config = dict(
    n_layer=10,
    d_model=192,
    n_experts=128,
    experts_per_token=4,
    moe_layers=[1, 2, 3, 4, 5, 6, 7, 8, 9],
    n_empty_slots=16,
    router_score='softmax',
    normalize_top_k=True,
    norm_eps=1e-05,
    tie_embeddings=False,
    lr=0.0111,
    seq_len=384,
)
Below are experts of layer 3 (counted from 0) of a mixture-of-experts language model. Rows are named router (the router's row for the expert), down (a neuron's output weights, with its number) and show model dimensions 0-191. Each number is 500 + 50 x the weight over its row's rms, rounded and kept within 0 to 999. Numbers have three digits each.
After each expert's rows: "comes before" lists some tokens at least twice as common just after its tokens as in all text. This comes from a sample of Wikipedia text that the model never trained on. Tokens count by the router's weight.

# expert 72
router:529532472570502442486541530504545490518452529425556488459474420509546522574509530528462565399551538570489467510610634525488543465481422453441578521598586471494405461407520444523459571510487418562533479381538497609433520557449569500638508548487539393437496526467582422497470439458521524448491454503552505476454503512526536437462517512449447500432546524442472536525452580487500509493464557476447535485479500553525562438542545512534508512563533539564486501452507482576515519474455538502583534423459428551484530531546492382562400407470540516452490475441442438531504528465429446552
down0:543492566469518370399535625456478525612526486502552500470458502490568532488556399493459482488497509541511510450504506517482484475479519502487411547499500580570474563535448512481500339504431472506533520487536382565510562493525497408526526504577501512426462395502439500533499512480375455579393451502496497491410514504436511524567540612589624503583444596507528426460591556551576483491460454540579494442542475472523517483491514534508431502473414417428543489442497468450501495492469423426427545471511521486514488471545566550493504537527429478537544501482504529496467524541412473531
down1:556576527449473523563514485452540453423532465490526459477481497489620527543515548474545540498448415379456519499466539526545571481488473514510520561379552454463568554485509482503570422449426541468487501476511542376441506485468462452479520489522490574439482565450546448602485513442503413534375482583532503421557508473472583522480482649501476549495493509545504620504465555426560500537542523411464586565472585477473512498435504504439541605512584451490516547415513571529541549428520568529499536457466504496464440525569525510531537548456442516506482409432557415502460552581525486509
down2:481520569615499489542463476395525490468460488579506516574461443408612428561481509490510512531515423457521450401443505519500501437515508491519487470547528459438468424486544546500447569380461509518463483495538538469461503467582463572479501443529461517448486443494552516543448498525508412427492509554511566556555493414483472468438497504560538453476439529545447607367434454489538435407521412503529573529510581477572502502566514427572579453529589591541486553457516557406524433441489544583541540578508466487466553511515501510530538519551430463425566581522526493597478481434572513452
down3:449472567425514521490574437427445591488426527347533477437595573455513493482517523492550548437546534464446490591563517575472502436520483580476511473486547414528534509527427518529543522553474570463445491526491557484449485450583441492395517474565517531520604597419481563460516455486438478478512421582449515469520459434520520525523520519478404432549473414527489561451542506487532499609547512534494504597545452469492486490456451578474472465523479520500457526378448485526515523501465533431493555469453457523509579412498466475460467570399361535503430430453543551528555458464486564462
comes before: ",", ".", " in", ".\n\n", " and", " of"

# expert 113
router:567543544591519440549552547488545470484490506524613506421385464493536527516575578497459571477522504559492446543520522533530580504522477439440498560553539443466417462413593403521449594441483497517569484484542472538522510541409591583551543540526502460438526511479555444439456486501566524491461440501539540436447535455451578424421526533512450538442575478465487596514470558509504511489478551447471615463408524544556627472578524520499575531494603489529545448483527413498535537449491528471533483458529508571438528550644481440514454427488474505447531525445487442510490520496438453564
down0:456602559470498628448598579497454450512544485480512520533578573478462533462480502495499456540508495415565517500543497436489483515541462550490499560409516448573560511461448431529490544513527459540534456465481527472534480559539491449452518564508512546422542584482509531399535596440482483427458534570426442474581548524427465628408465507523450485494480537507462443487449527549458531501505451553487537449373503402443444588466537463505476509524462502513517369462562458506547586539458456466530485505407479457522537587442484473521521488431532524464477523500541567482624492620533568611
down1:540505546429468508353576504491429452451477602463438503460507519569460466417530455505620553420494534431543440443498463510494384408598474539429518459535515501489540490421473536391622584501502475474543490527459545504452413438568488529500544451565403543564539525529566489515506452568496522433526515472494543471477458542499427570524509451480573403516451468435476453511407475516534471561537516533425453488580478558441463456544513485504419496514489536530502496457454485494510471501451510452410473557389441495508546464514480460496451471423616525435494460529517425506562529447571560444
down2:477454495505381517521479433479426474438494557501514540421479579533473523529507478469554465606508659492534504510468588495486518447455547393592551521473585513530558487562545516523496566550524534459515436397564510510456496478520551627522555538489523472498467484469493437461524477458507407565477486491423514524586403427496597556477438415564602566494486472501510599438582486579518515469449494494471550472507535429506447478480525483443535450666490485450507510460550563538537561456487460449548513448463494550490426497499540467480562549522526483423393487467480448582466545447530545460
down3:476418563537495515466545446489513428507468541470492466533421485479571446555477479530415545471613541495499563447472497458552531441500490489628576471529576456504432588383437541514453588531417467510502479476549495418445518481526523531503505535459572481540493518445496558453401521564524553487469401504553463372571479466484553533482531478553615582478532573476448456526445505454487539488473462565429495488450522446442475411447440483487459429549547554525429539419525572509511549533545476606432498456585419506522514512498486529501538477450446498480624525509515516566370403520524510524
comes before: " of", ",", " in", ".", " and", "==\n"

# expert 104
router:515518497539493446497568491496543518506464604484550467494434469447519471549505495547464503498579509630476457534528513543513528504487401502485518530514540396477508391496565467529411532499411452541495453475556409536482598547428612558517552527523627371494517500435563457473464492457541508477460469518532543463403580458510548487390554551487445499427519497491453530519485550448525522455497563425422517441511530532579531498539611583486544519516577584605456473409588492527516509407450554441530529470510396506444493519527509441514446483488520553458535494460526417498501471504516373554
down0:551511407503428448490543531417348516479539508469557476501531508440502465546502564396541478541517518507505506478565489484554451465579452403466526514499415448514508528503535534496550507540538560407488480561497425511526463448555491457469470432446582454467474388464481545594480537523525569424417444442415456533453482430558473523421449523564455538523509508549450435498482422541469538527573538551498521458496476553503548554477457505416534573491389535508562449484542450407516465458482378531614392552455472543497479588491545443409506504503502426510490500458509470376487573510564516462
down1:569509351471503355407522511545360518533574469481498448592523442505526566525569459489532447487498516543606488454491520519495516544547480528525479504569588479505605443457511540433528490500527511518490521561509531520468581539418541553556536556543453486525552456471487478496461487447634452487478420426489483425476450470446485425504484510521590563525420451467617432486475520554411544412522515602530431454472441450454436508575485526421514552567535524458534433515532423484547476434465429548523486458445468545493548525552587485510487453506476479538520512579534519515465498445575504426
down2:447511467589531518473519513517592438594484625539501592432559484489443502520492484549471610436499520458537491448513530536557587514457448539588517500510497547454523465442449535528478595606510506496514555487427479496463545480504507429424494514477475500439504522392590611527560506481449532515421514574539444466536405450503531459516510546454522462544488558573511502549532547577533513434423531486517472460523494404455478441534421509490536525517526541559510525397478543470439495533521645572486525459437492442463567432411441521514417470432505460509515555423377419520440501598476511483
down3:566487519472429512567580537510385437507543493525479590496430468521485577508545469540563437517637596512473427470452485520548389508424487404414479562478402506528416487499507606479486587535520432484482433532509460457459369401511422378497531446541555488469512491485449484482496503616515556466539522513500494477429489518528469562480589398576482577404404407531571468492521469434494438505554510465524501505458536534458514518490498460486472499541497482404411498461493467543440467586490479416507459473418503520461570486488532453518526533515465497457558495500494532542526538449571458496
comes before: " |", ".", " |\n", "%", ",", "–"

# expert 123
router:502546473551512484503527519502537517566464561482506455483456448539514478533520487570477505505586580577498392511605594578541526466449451480455495518536583487397501457486532437557433599499490491519538410471536421565496553625458535538507561521533517411477451533404552390497471487460516471470435466541557537424427523479522566486472573505451406581430502489467392523535455554513545556425432512468445548445500463554610534468519550515444503527527532532589422462404540457575535561479436536493548476483518432529484519550524541403557420494525501522491521494453486487515505549467493358573
down0:495459392551459527409553597418486572468524528472521371498525469516535493516437519456488513515559496500535479430645525536434558505444532408480472527511494496519597438492496524564546583581531490472525536433518499523537482422492454417545437563456442463469547449473457433524443513520513490474558489502434519532459498501445543418581469617497525525444503589459500465486556417454440464512470522571523543587543439597424476446495451509465454474486337490505451478436486505504462560490449498551433446490497478590553435452544508552517519409498487463466512464461484444425455548524550549369
down1:527611440518411504665451485486474490521575537508511506440538522533516508473489506453482495602452501395458566552467576506542491507553483510417510476547420521567460519506521485486459596586413562523435504537403507528490446546518422534505491537428545522376470485559479553465562560503521598506489526479568499480517566441518481424432550452429469508512506570460550485457461417467420499537490500484505549536513452543454471472506519518535566473410477513461491427509475458488502433518482517471508480487482593483557442578507414615575567418536457570448557429515551427441577608495432551438
down2:480455605350490490492540471411526464529528456521556582560425479572482570496485533599468537495514548577448480411548476451439472492510581467583589439465555562575541422394463524491486459566519465464534510511501525504447595443453455496486454453541536519449445490590439535485603486443567558501555517456545493517474575473477543525487407615500508491517556548453478514499503529514413446463603535599492556513494500498529505473547494495476475432515476460494486472424465496482589588469490586498544543580551433576484488604498566576483535556443556581513445526509446488534507513454551414460
down3:553411485488450543529509498517449478503646507481451504532475471502458536553499472487450428499443476517482433480529578515429461386460574511498505458527455415483395585559504465560535542455519487544476491533510514482493534386577512534538450512563539511555533507512593620533632451505430483460474536453536522546415419471504514542513447451549499531506551427505398450443455507596532428509407420383434529477550509477462496373490545432488502543602496485399492426473438468572430536429566534450486484424550567498504495527437481481471450487476465460436432523480489526491433501530551513538
comes before: "1", "2", "3", "4", "5", "6"

# expert 121
router:509534496596498505468534516497510507494485553467520479465427427501555445537535473570475512469521534562504472527542529565561527454469429516455538509535549404440438417449481462543468527504433518582590511432573415532473530563482586618571543568474519434411478588491581438394389500467545567390508471492564557434453477515524526467387544555476441556438516513523500503529427533455486544461466557449463541481466549547565579504541572563461501522521587563539455479386583479522550581460476536452563527456527462513475537576519481481509472451437499585397489459448480466526490573440468469569
down0:514504426340550588534461606440544590521547531454433535520530547541440495461536512566511459555524404397454481517413607541426463624454471441526453408509472505429529487475519494563515433459445516464445517449453430442551538428468464519447482563480517439530494438492494470438490553517528571525538528605407528471452491543505459586531550529520522502499447525467442512573559493563498501469448554513513472512456537471506434574451450506451489576471472457456422584508616587589541482464509462613465531496536475528561554522557516571604522478499527516481529466440531518477481462522478467442
down1:506541481448466487571523433490495564443429507542478463530500563423489503432478450502557529399429439479461508592490376469508503435504605562507534496507530460520479511488538504512472523522517495529382471547448469519436523461568457472459490480407587486541611510477534525504501469464479355550508517518437466537504517568437477464461491482525547490496456515557478528530453447557543532505448460434491579440407405417470445544577458535538488436561600619522457435451501515385530429456514525499445489501457483526587442384523524468509548541576516461599574529450535504568605548519544491419
down2:499439496517466521459530540503498526435435481612442515407502617420495486577486573459524562528444461453477441492463464536495479397472461456464514508496469448476544506507445598508482447558367568558414513408486450510500524508536498511510516514434390460464410546572566565490552563509391590478557554503483637527529523504445483568542498477472469466560537528581426499437505483502537461483465431467569510580460498538529577595516437502518520506490429496530537564535520483437497550518573475561429566517530464461440450449425465493433431535417517568424532460403489506506536421578463518510
down3:439437506561495509621373415519553424512495429459527417594509452432582439482460523438532480495599498498474535495556519532474525504458516505536483551550545511440470428529467502522450491431420507492510555625555448430533443430478531474502480529464418503510510406466512478546531423491564454579527444487541412622536541552491439479474518556489470470483509468430505543522485503464473404509553472450459439465501492631579416468472550448536614508476525431544484391559499496434431530500404533544508508522496547487498451568496517444562561408389550520506458480509513551525552527421478466496
comes before: ",", "–", " |", ")\n", ")", "\n"

# expert 106
router:526580522546529491450549538473542513564448554442549529471495484495558491528509469607478501501532564560482401504516532565537546467401383449475493544513542503458490496503538431586481610468466442512512538469554445528467512521406551567515540505530504443476457515450534383455454532470541521424391458495577545334460582467444541444472542513494414568453488476472465524513476568459565584481457536394459560452482493570615585501517515533481501515496585566592475475425538471520506571503421526490559521430516393555493521540565528372541425474513534544488519463498471473504451490477470449506
down0:583501385590453420494468518499538456591493636504459478402497514403587549427407458479528550383492503499548526500548485524485490472497498527445444549509520453409552497560442485469576537476536488494485389422472459457514544509466542467490470465533519470588573541460508549502475477483496410515453511514472561554508454508462547511529492500450624578510471420522472593488504497571476586579466625505556575522481485443430412570502476430519495460493455494507523496431548594523452466603506441449514437527470481400571478417544540477523513602513473463508525568508501499545457482458441522555
down1:535448457599542503601536508472509471466565525515507461572550528448571472469424504528546506552483446532608513548509608503467488497486468594484414512427510516438479520510527533447530462506416595409547529456429559572539494575494442532409559655462649467486534453474437438535541511492532452532518413586424509443467415492514489481563563444501523403488512464521495482421554515494509513504513504497558459423512482518482452443447421503494490500501499572445446489655490533502453454512437502577458556551536494525579505499431558529554578417501499507535482476448516550451530549448517485596
down2:574358543399559476447505490516464466487547430478561599567579485541501484448512451509444522493581460544537567455544557540513534569507471530460462480566488515456572518520552458488485457503574551590466536529436438521524594505533387531582430605435558472519522564490483481553520529549513490473508516483494451489586525524609529493475496437611474453446416543498484483483483544519413457548537464475547457400557432404467532482574448487499478519536480473462488491535479522562536568464553501521479408510574474469442550536426529585451404492525545556444447518469472615471494603446484411549
down3:473424516480457447519619454573510502532501470518460594558502452547470539492465506504457584524529469509501443444541442504374536470498506455468478513479508481476476575475434520506452491466501561542448470435590575456562503525381586484450560546583395496534472516508603503587566606382500358610419493537427474385551517496513551509506533531449519476497504457535559498558497534478551506466478472549472479410559486424511437471474487525403449534521544536521490432459525414515515489619458422430578535526524478438478476460549529454534527586502516499508454510526476545590522551509530418520
comes before: "1", " |", "2", "0", "3", " |\n"

# expert 63
router:534516497536557465486539534523565459529478538492525482443456447482548498575558561482456555484552485526483476531551528520582575480455492473475538638528564467494474456475587411535437580521416454545564507453531502562456514517365542558579567559469598473444499525426522438470370471525541519467471458499553533448469536464464538426432559519481474525447553529467500594565424522477484562434395562448491589447465578548540544455541507498543521541489551553582497507523525486565526508421477526492568537439518482532492548550538529453595420351482491488448514529481454482524487592479451375555
down0:505512515503434499466546487430417596553570385453481503493467493522401487485530552506590442527514634526413591550439469460558497528470450463487492545534591531460496519554515578484593511497583464524530491498475537477502535564492583460439510427618515446416443465601538502506541507494510589414456461553443481558571448622459432489450477459513544403442583518515482536519556454548449519544527509459389481509510470575488592505530563526465459517482580564475561434531469563547436589498532509566513475558511501545567573468455568536509542520504466527509495469550440472421489519591476481484
down1:524626439426407559439536482458467521480535403510519512477461457507522485549503498547450518459488505478515486506446590437505500507562489395509486485463481612476512495566422471415538467500455476454390544617511586487477510412435527494542534568364579565421479557442569567509491553524471447597533498580475507488465495505477499421567457488456462508583388492497473426503528536518550572475526545502562523481538458547391439496530447499526576491469557504551452470502498442463518502497548453479526527447377570533475461593566566472473497521512522525570556540486484513512588524507418373524
down2:501502468441501543488603451487458493581482518544629527456577480543440408474477504496478500508389566503450521599498440549496523546402428586469448453474499485422489508493484432545625516558420518561520407492481454525453425525478469462395584511605501552558464539471498481466431452476553541516492443517557477412441416490464522525503527487501517527559464428396429527466496551523465531492493530532528523481423575472447428539483481573468517534494521562556504492506485532548472489513492469437473387465495486429562531459592539396600414454502535485459506441648488444463505465505558503552
down3:481491538512498521491498518500545475517535466543500504599470564562568471531505465479493501507495476476436455517459544433569492468516516592424561523492489487607457368519551434501525490534539504434477516355463562458504485618559502453565541525337506383515467553453518466515468433489482452468476600481502456433493518509489540537537558566465353480528511516462534477496542475459454487518542456452533504586523409470463597445449468589505389476491453483479484584482541416549401527453465486532558563512491433492517481551435505460544444514580555444417605418537493502557530486543574471546
comes before: " of", ",", " and", " in", ".\n\n", " for"

# expert 57
router:525536483566592441537499574517513488555449549430557439492479478474571499500528467538461528449517561544520446535636637531518539441459458506472491545477528468441495504497546428524457540510466456521508446456561459633471531564417546536500546506473502433496503537383545479470385535411579475439451460510561522462453533511452547326464588513470463534439506491504447558522377556490586583463427497403402541479427573581549565459500551530490522524483546533577434442468555507523495485449464530507500532444500474536483513571518544473542441480524519504480524482433498489494440563454477435567
down0:504424595453482459413489394440536525649483472484489483514478550506425485476436531543502481544517459583511493412452518515537517411450482507549504447472518467614532475474438594448446537586573534518394526449503602422516464557498424559423508498487495576579418573486451502492492467496536507471533478473534531409542551574517479486515454574606451449427521565569494359611502466464464421514496560448510459514507428500603513507485453512488415462448501526490593531461545479506581494504592503522525521559469439583497439553561480480527444533566498468510508467486480518548519434468483461470
down1:524426473447375522434522423485475570498640498536505419518492489588467512536418503489444418436524529558493560497586524544534526411495574437476474469545462479433465561479483461525498543449427580575464522480534510458538463406536496544501482525522535551601525344407483443589554415396503431521530445473472514589444418510468492573438509496460471527455545507423490533559545432508447400453518435435431503426507464511488547420471524476466523515518500513430399470464547578556461491377490465539477489449568517515500465501458478453493516516504533467558528475555476495440456568499542538512
down2:557451467583483479538474440415486547566425542481494530469494520506474475440493506463515449651494520461582450508477519465541613431433480510481428552520514510447464449578437562448567458441497499499453551551473489510563337523511464493421558560386508538526467529436544532529549521471488499526522541511554468484534561513436508414627490522536479550489440414488538540459541565498487564515597498385432472502447435553505377455538566465502459458503583463527454454507475548501437463510511488542444519506560499523427566536558547443475461468555436438552553472459518418399544593467498489456
down3:481513479551498467540494486610428530529389472502432487554495467524372438486479392507457539523454567582444534570425458484497473459497519522398541519502431505469472429572535489462445425535448580551504479470510456419532412526508531399529596495463491466501570531477399454429476440444470529490455508494512589511475580487470518609509437412482517515461501521514536489589426564558461445521455456496539411536520503448485551428476507481495500399445496561645551430517475506545489541541429498461542488544495560448427481474415536475490548547471460476482550571534499398546614538525495542546
comes before: "1", "2", "3", " |\n", "4", " |"

# expert 83
router:482548465534560506538511588453560483509469537467528513456498466507519500517556481538445554441523521541512490544486579546525542406468501521492477585496506363490460461423471434577434556525432493599539473471556511492506466558457606542530528557460568416400483547440605429415451464445515508413452483566542524456415552526535545464502563521485467479480489483544399523575507531500544618467477532454459558455454527580512493406537505573467520508504565602602399461504500469536550524484519544409502560408476414582496595552519533477545437403542503496460460464461423443575516506499492468522
down0:447407449508521430478425539563490437462507536493525561569496481533471490453541533536487469549546457498502480506570568448518521489478446487413498493505556522561481477511511544399466432535624506398540523480456438480528585517417530492606483553421432414488497542545465505420513353538508500559502526514428569576479500487500469430523529486460580512374569466487530518439467468468451456536573594417508490534500498479491508537499524562420410568495558554456442541484459476480532480502471523523553408502451476501508462462468499591513543588476537491397434399611481515526422443429494449617
down1:497453539530510518447511519449566492478468520527511513513472471509459466446500419528516498475464528630488568506498599511434533547482443458406535492512462463493497536506472480525507439535458517501557503470475553462482520580510541489425435574444516508469444489526431419485500586514443569519375538530503398499523429470488553418508419492454542576422465546509478433538487424518513506573448367487536463433456473507556617439589476592476535611442576499569509468449496489540547475510456584552507621581443509499458494447517556494442473485659477535529452392532603551451449470489487525542
down2:565490361524445373465538550470528572551433545416618460537556474480535516477514489548493503423490494618565463485598581578507502521463477498493510497533548564539495493531539519431517432525451493466499464546530548597553403580421565478460510586517516543514513463469564453561502448573569515537425427565541445499502577470501551534527496499509521525498486455488442394576513480492454519446414525485576464457477478537456553503547563519567463544470505480503511482480587470503526482409451418437509471590468420545482540431476609526481565462475457539529482526481503503389482561394411475550
down3:429469381548454522470494429479540519461518407484480465498623501451519415548517490438493452475442485576373510496535553526574576467443541478541483465457419489490521501476475526426553507453400549437554513402452453510495532540524429521515584501570443514503493539413466500421509494483457456541484482482461522509507491478488431406590478561480430448560419408572570584431578464496445527506494552505488495489551483469478527464527456471534434455427399586458497428453492497555452439475577477498539580597490497594524485387453511513509412495449503523533453481633552506505522511429568471486
comes before: " the", " a", " his", " an", " her", "born"

# expert 45
router:478526505553582521509537506478547487493467521465551422440448433471558469537551558574435552467561542556458430563569543583566498469470464526413594537514496383448472432471499458520433479465503497546562477391597434550460516566467545567582560519502543430449409488498567392438406492450572500427461459515537563432478538456518531447466517526443510527467566496557475564519443499450499531452420592440490516462541515530635536483455599546552513501532525525535460473472561451537564571411491519475534492464534472528446521618504508504596423487501489538469573429479439440545484487514510469553
down0:525552471511509556541437498509544455548595493474520505439470544514485501480503456538525530384560474502511521558497500487525490509529481552634505550522494599557493529451512526478574474520579441526480568523530586550476466391532503527500609513489504536547471512492417559525536419515565567517478627456503441583456519464433419400425460479491525530467490510570570606558577614529474553529471475465437510594544484532438477556519444508496486494473415434517540543545440451566541565434605527475525510486456467559589512589517498459418453494517554393519512405587483526558445473500583456455
down1:464481579458593594555476443504603471510503473549442494462419506497414514530521539472506537465519487595470563462515567495448498410539432462466448442568477538498501528531555508488437625549475551527463489496518503477544520482551513460552507557464639506479451552413500597467492489526444579458452522528513524564522521486474488515555399475456484529412596469538478504499437574561408446545415437515465453540484376511563584488461436537443420448470423478555572450430553571467532615462450498556448494514464479456488493498410397548481520468458552451431553490537439518488434542465447508527
down2:663584478478515542519536575595572427512406465496539450439515541456442520470568462488472568529548454416504504537520502441373457544574552508502403452470454455503422490521453458455546529428497514467559466540464485575487470494527448458511514520510488600529487508578570519573508498539460534443488527457560524582538501486471551389600557488463559458497459482463589540467495464500506462414473526539454562591570531535497465462466418467622550567535580476536504574495438537628599492483462504494460525517420419485463510479464461518504552516551510544557557545502447507396488435514496491462
down3:463463473493489552460508468463471513502457527535549531571415430546512464531494487458538464537520595583537528579491533527524528582528556498574508456517583496530584499605624442484502485546502531476479549558492514508455515499468574413434444465499503496571547428557548511568482519431566493511500612559547546465482461550565632584452519546578530505531472467483524558556591489428433576453539558487597388483508581533420443519562445478457518620469484550442525504496596558536534440512453467522575576496489503587478492426540546549549505521544535522554560484480477455520519588614515445513
comes before: " |", "0", "–", "5", "4", "3"

# expert 96
router:534573434519499467520602511511547457566443506503530487484408467508545424478536528512483541423601517528502476554540528526549564462433456523457521514558617465451443499418522493509418532519500442578619480376526465556509514567459519524523600522474517434471444536442549379470491473426542465430414384468559521461453499552500491486469531552431467548479512495501439522544432529503509493469500543465482514455441518548503599423478553618494535528574543596536478437459529448616508577453473543475574554429501465589475538524537485448535432431518526496466540426476492421547470564450482434563
down0:425452457540504539504487545518490574511593536418509495488514528509408490427549534463518538576495569557518503474468535471453545496473471482501474498472417481508692509494508489376599474420466535511509421474495622538485478535506502504547475499529430406307483473446494512503538452601574576522517488382513518509506514452487426419463521509470407482515505558492554494456559411495433412537501467527541473443472467516561523517428436411476531545517514543466488513389478457446479490541489447471524498537570605570500499545494550549533569445552476469479466568581437495465537536494534447470
down1:448431508515451594523543542453492519492530480526528529476534463563464528501560570466549454497440432594473541471558580527539582561543480473572455496564485487442485474464434470576479492455476492491457395472539421641477524476428528481582408500534491377464412496507510587470466483512535497560577493474606487517475455438452534517412477552514527492502572529464451481475572441553468480442516517453520426574528471504399484523467525501374534561465482537640494533563490483477445473428547488582546481538468478595496480544488494523434547384591482527414480536442527424476513500461575560568
down2:490497537437521385524512463482527563500504511492535516534490460522493467478471510473501537480541436383518525464464543496514485518523467454583461574523508457526510404521493565509513522449549539587492541446403523481521462508520682474507487505405431572463491482500519543557436514540573473598480418546417526640579495515531433395495484456512524464475431514442526520485474514515489507520376480505543506480427575394473466534517461542526579440596464467521458392330489455475522524538494490471636568511532600496532498449415554443566527517548533508490419490522552539495493480490495528447
down3:517485495513520466495574592521528553531434349532502572496406596440491580506477446464533456529403502429492479492497536476576477563526501450419495530540458484395574474504487454547531461508603531523532553535452450486554410473492606440576452562563549388525534519567536532474536510523424482404399491517491508470488477579584516505500446551505498564437510577409549407471491458499568474514506470491494494515484406513551528395491520490466563512511571607536547510496524462543526494539530536543449487410439446501514416533559505492425541604470471480527422513423484488518561421469448530438
comes before: " and", " which", " but", " who", " the", " he"

# expert 77
router:573596417550534482525510528461590478494449534448577509510443429527622533498531541518405535467576581501493456546503587529530581484390509481412512523481501487457484495516515430509451564524412511520623448424541462533507515512506589506541558554493566450491450577472487406527439493392500441418421476513549526477483454503497578486456502566508469496498515406513414487537462568436514617503464488453458576475499549575546548509501531502481521532494576563596483418478523418558517553482481549515541489489508479542523635586533459451547418478513488494451518444450489508517479560454470481634
down0:442512511481455465547507493484557515447546476533415416518482523548547497501554501489428515493468459520493524526462400488530494457515522444573557487489587484553459458521542477500499539487444436445608525447498547573477476443566504518480492582511456498506570543459541494488519465460556506493448520478486591558482515524489412574515476450392474601543488477443506561542474430504517428382514437408487567527516551482598472441348529569514545500520492564386433537460444552522538553504544582433464402552521524488558505372510472544433489493367495511475544441472396449440429439582487511412
down1:449380632569508426417414439505498444480537438482447571496454554498542495499458550533538442526526511555502449498483469538507404442488467512495501559434459479467500529456527464531457445410481495500578531519590562431388593484487520587524447508540430573527570448506514516498521544526521471486536467490429524517488560542503449530631507466417596574402503487487507493401481588486358459483507496579510506462447561552544458447510557545420551465571486498453477556476505459478516438465489417494462464426550462494522506523412513451459578431411429589505447558499528511533484432493458492530
down2:569521447451428575445470612555458514465512610471455482545521501555521517517509504535490497525491489466537643489489469438537448581446594526542454561432432486517515494543479445472498433494486503498616455430471538423548509482550543541439448439496436422431510468499469442462453568577458590493523502450508422446492520499537506527473626513467454503484474493427604491545485543448523474625610470548449588541485562452570538541603503509448477604418532501505504540560556500453456492553533571443510461498437532456484477470509443546516481507500541557447546390473565543500448581486570426472
down3:377438546483452436509573496542588489457486448518480600436569524554422490592484496527490490467486496465406502592538586575451511506506461545478507551548605504493530462515549473435494507510478597480496473526565436536480580474599561474495587482531516566458452558388548487523543501493546557524470496468413483524498544559396490461525561508447537476520509456452539477493424420495595407457466497435537479481487485492449470538467550492455553499442483425540614558486557500525521569495491476495514594577400414475394487499506540539615510511604551512531493564484540465530580540591553462482
comes before: "1", "2", "born", "aged", "age", "M"

# expert 62
router:554517514593511435540564486517545403512434508500583536452454472473602566545558523520466555441532520580503439568539533503567604469457437460453518534600542466469421503442578407535450551512485496510577503421564497622439543564444509565581529541520534471527490561468565444413448553514528510462472441465563517465438505521469573430420514503436426570441550525523507468538416565508545521447415507442461576516440504555563595426561517518580520575488527516492456481445518437529537539510479542462515491469533467562448515574549482439495465408432462509486589501435492483484498502474418408507
down0:413463513410525529602420558547551505475478496517605466537508459560556558495550407542517462563550520484490559521412512469557505508515485508487502568466496457433553527518540528544517458492471514462466460578509425469493542512406556466491591621458493544449449524489459466417579561496511466538418460559540406416483546556491455500553558531507588518502549465484520490519524482469545673484499534449471540559472501474461532506423553584497543507496586489468481484550530494521454520499400399514502550435621528540463515481595483460511454528534427541500389494530480557444526464506384599594
down1:428386522551451454459583560433494579524507581452533503478404539530506443513491428580502526462551502504522486492617505501534550481519522492398536458470530456504481472520458474533508462526565526525543618483505434525435416524472455495516451453408577542547434532479476547459490501449498375477594512471431470501531507448509459516464465614440419434610478460544480542417430537500542543469560494509519520516573384455602484425488482525566511539509474569503481448451449553482493563465498496489638502497495476508512605410449472466545522460532453500428560389500513483509606552440556516490
down2:513641488556485508420447553478545551492541451515481556502529518447417505453491539525470485426542520532412499456550546441428526483471483508592490520561469495504507532445513550538563538572611507493510549574455602414474493433497458442530417493563421429533475511585529519480411536522506641522525502476535424474504445511486458462581542455488507509462502511501548452518549515443379413547558472462523450505533465498574541595484365585512418565509456544500572545455534463485436518537609480561425445445497475564518491524456436484521429404416523509423566514485480503432448457561485499504
down3:508452561539447553533506470535470514487447464461422541473511474454405488457474542494563468528415443499486551486446452494445551531463557483582493560449529549497551426550526494483629523590566581566534458503572459489490401520482464464568482469558466448497524558522499476397456564559486465478468567508451460531470528514542485519425413487513526470467419459550574495476549404637538438480511475470447499518569389583543440450531433505373547548495473612550592390500436552535473435516495475406526509436409442505545445483463492500503486492524552473430509528476470562539553446605494485466
comes before: " of", " was", ",", " in", " is", "."

# expert 108
router:562508422602587410563564542422556475489478624479544470464496434540535520522537479529459498444570593586485499527532550529547510502481438441423568499491525421512470439417501467538456545489478469579560469455562437579464494533467525512599530557469597402475440544487553470434455522402539502445466488557534541432491532518526555461465570515495464560447543515513425510584403531434561521440484579509444547465467548530541524502563575561506546568569547558608516454394603471520543571407443524453535484452504516540450517529530472476533466463456494526447521484462482461529491539435478422541
down0:384537458353422565431463459539470614540449457569478480472526542598612436501582479515510466514529495567410468609563590473493548498453481506438484481635518458565483420491491410534468559617456537547498533532522498535456500615547492518516558465575514472428507559488484455496510501394505476449446436437562590493504499514498511490415424490524478463438581475518521485592613575460534485517513518512470482471502449520580530403516465487446527542519540486572547495481409528527533497484495552476493539532531516504438536504501403495521551459471501540484538489504552428511491468411512500587
down1:429600398373446498515478511555433604473473466551505423418475505581505526464464524477502509455545574542521594496567525528429510537477530513520471450489437446515472464506597494447503562562505499403507515460565495558509516461517475506462478518547413434371522455530541520629473470489539493432467537446474629554472461513471540578393389487500481470471473463498441455561535557528406543399463546478483533482540613562539477476492494506508503548555456431556506500486482461458499470471469559517524438482570486442479522451505621415530504527487508556508407423422577490502549466530503496412
down2:563470443491577412530361479471674491511460460492451502547589536403504460419529412495488523497490544386463489436410493479492445539493436568517520470448461540521469539493563506513548419515427468502486432582485461566615442585457537548458468522442434444518494568550522484374519553488429566502588561494523495450494574559471516502527591494530495508474438542505439407550530501505581430489481507550488524401474539474540472522552550516538519528544588428481448528565532455519526567503507494418467527555459441493478491478521560447512465595500567530554513527491505470539612456523457503525
down3:413569548478536508429451554373458548561524463450524460527564517514483458470525526456445487430500505422509480535466514460520478464463537556469560515533518461511532514482528396407558446602584455452472493441467537482474525575546550503470521485540506460483493496407498520582426511566583400463332480406581515525477510545532433470546516520481544517504469553468516437549535597556405483476549466492503524603549462489439603427554459513460528478452505537482520532467392509499530444450522490503533485425532486490526503447491507610523448483508485419459467417513452541533355473512533389410
comes before: ",", "–", "\n", ")", ".\n\n", ")\n"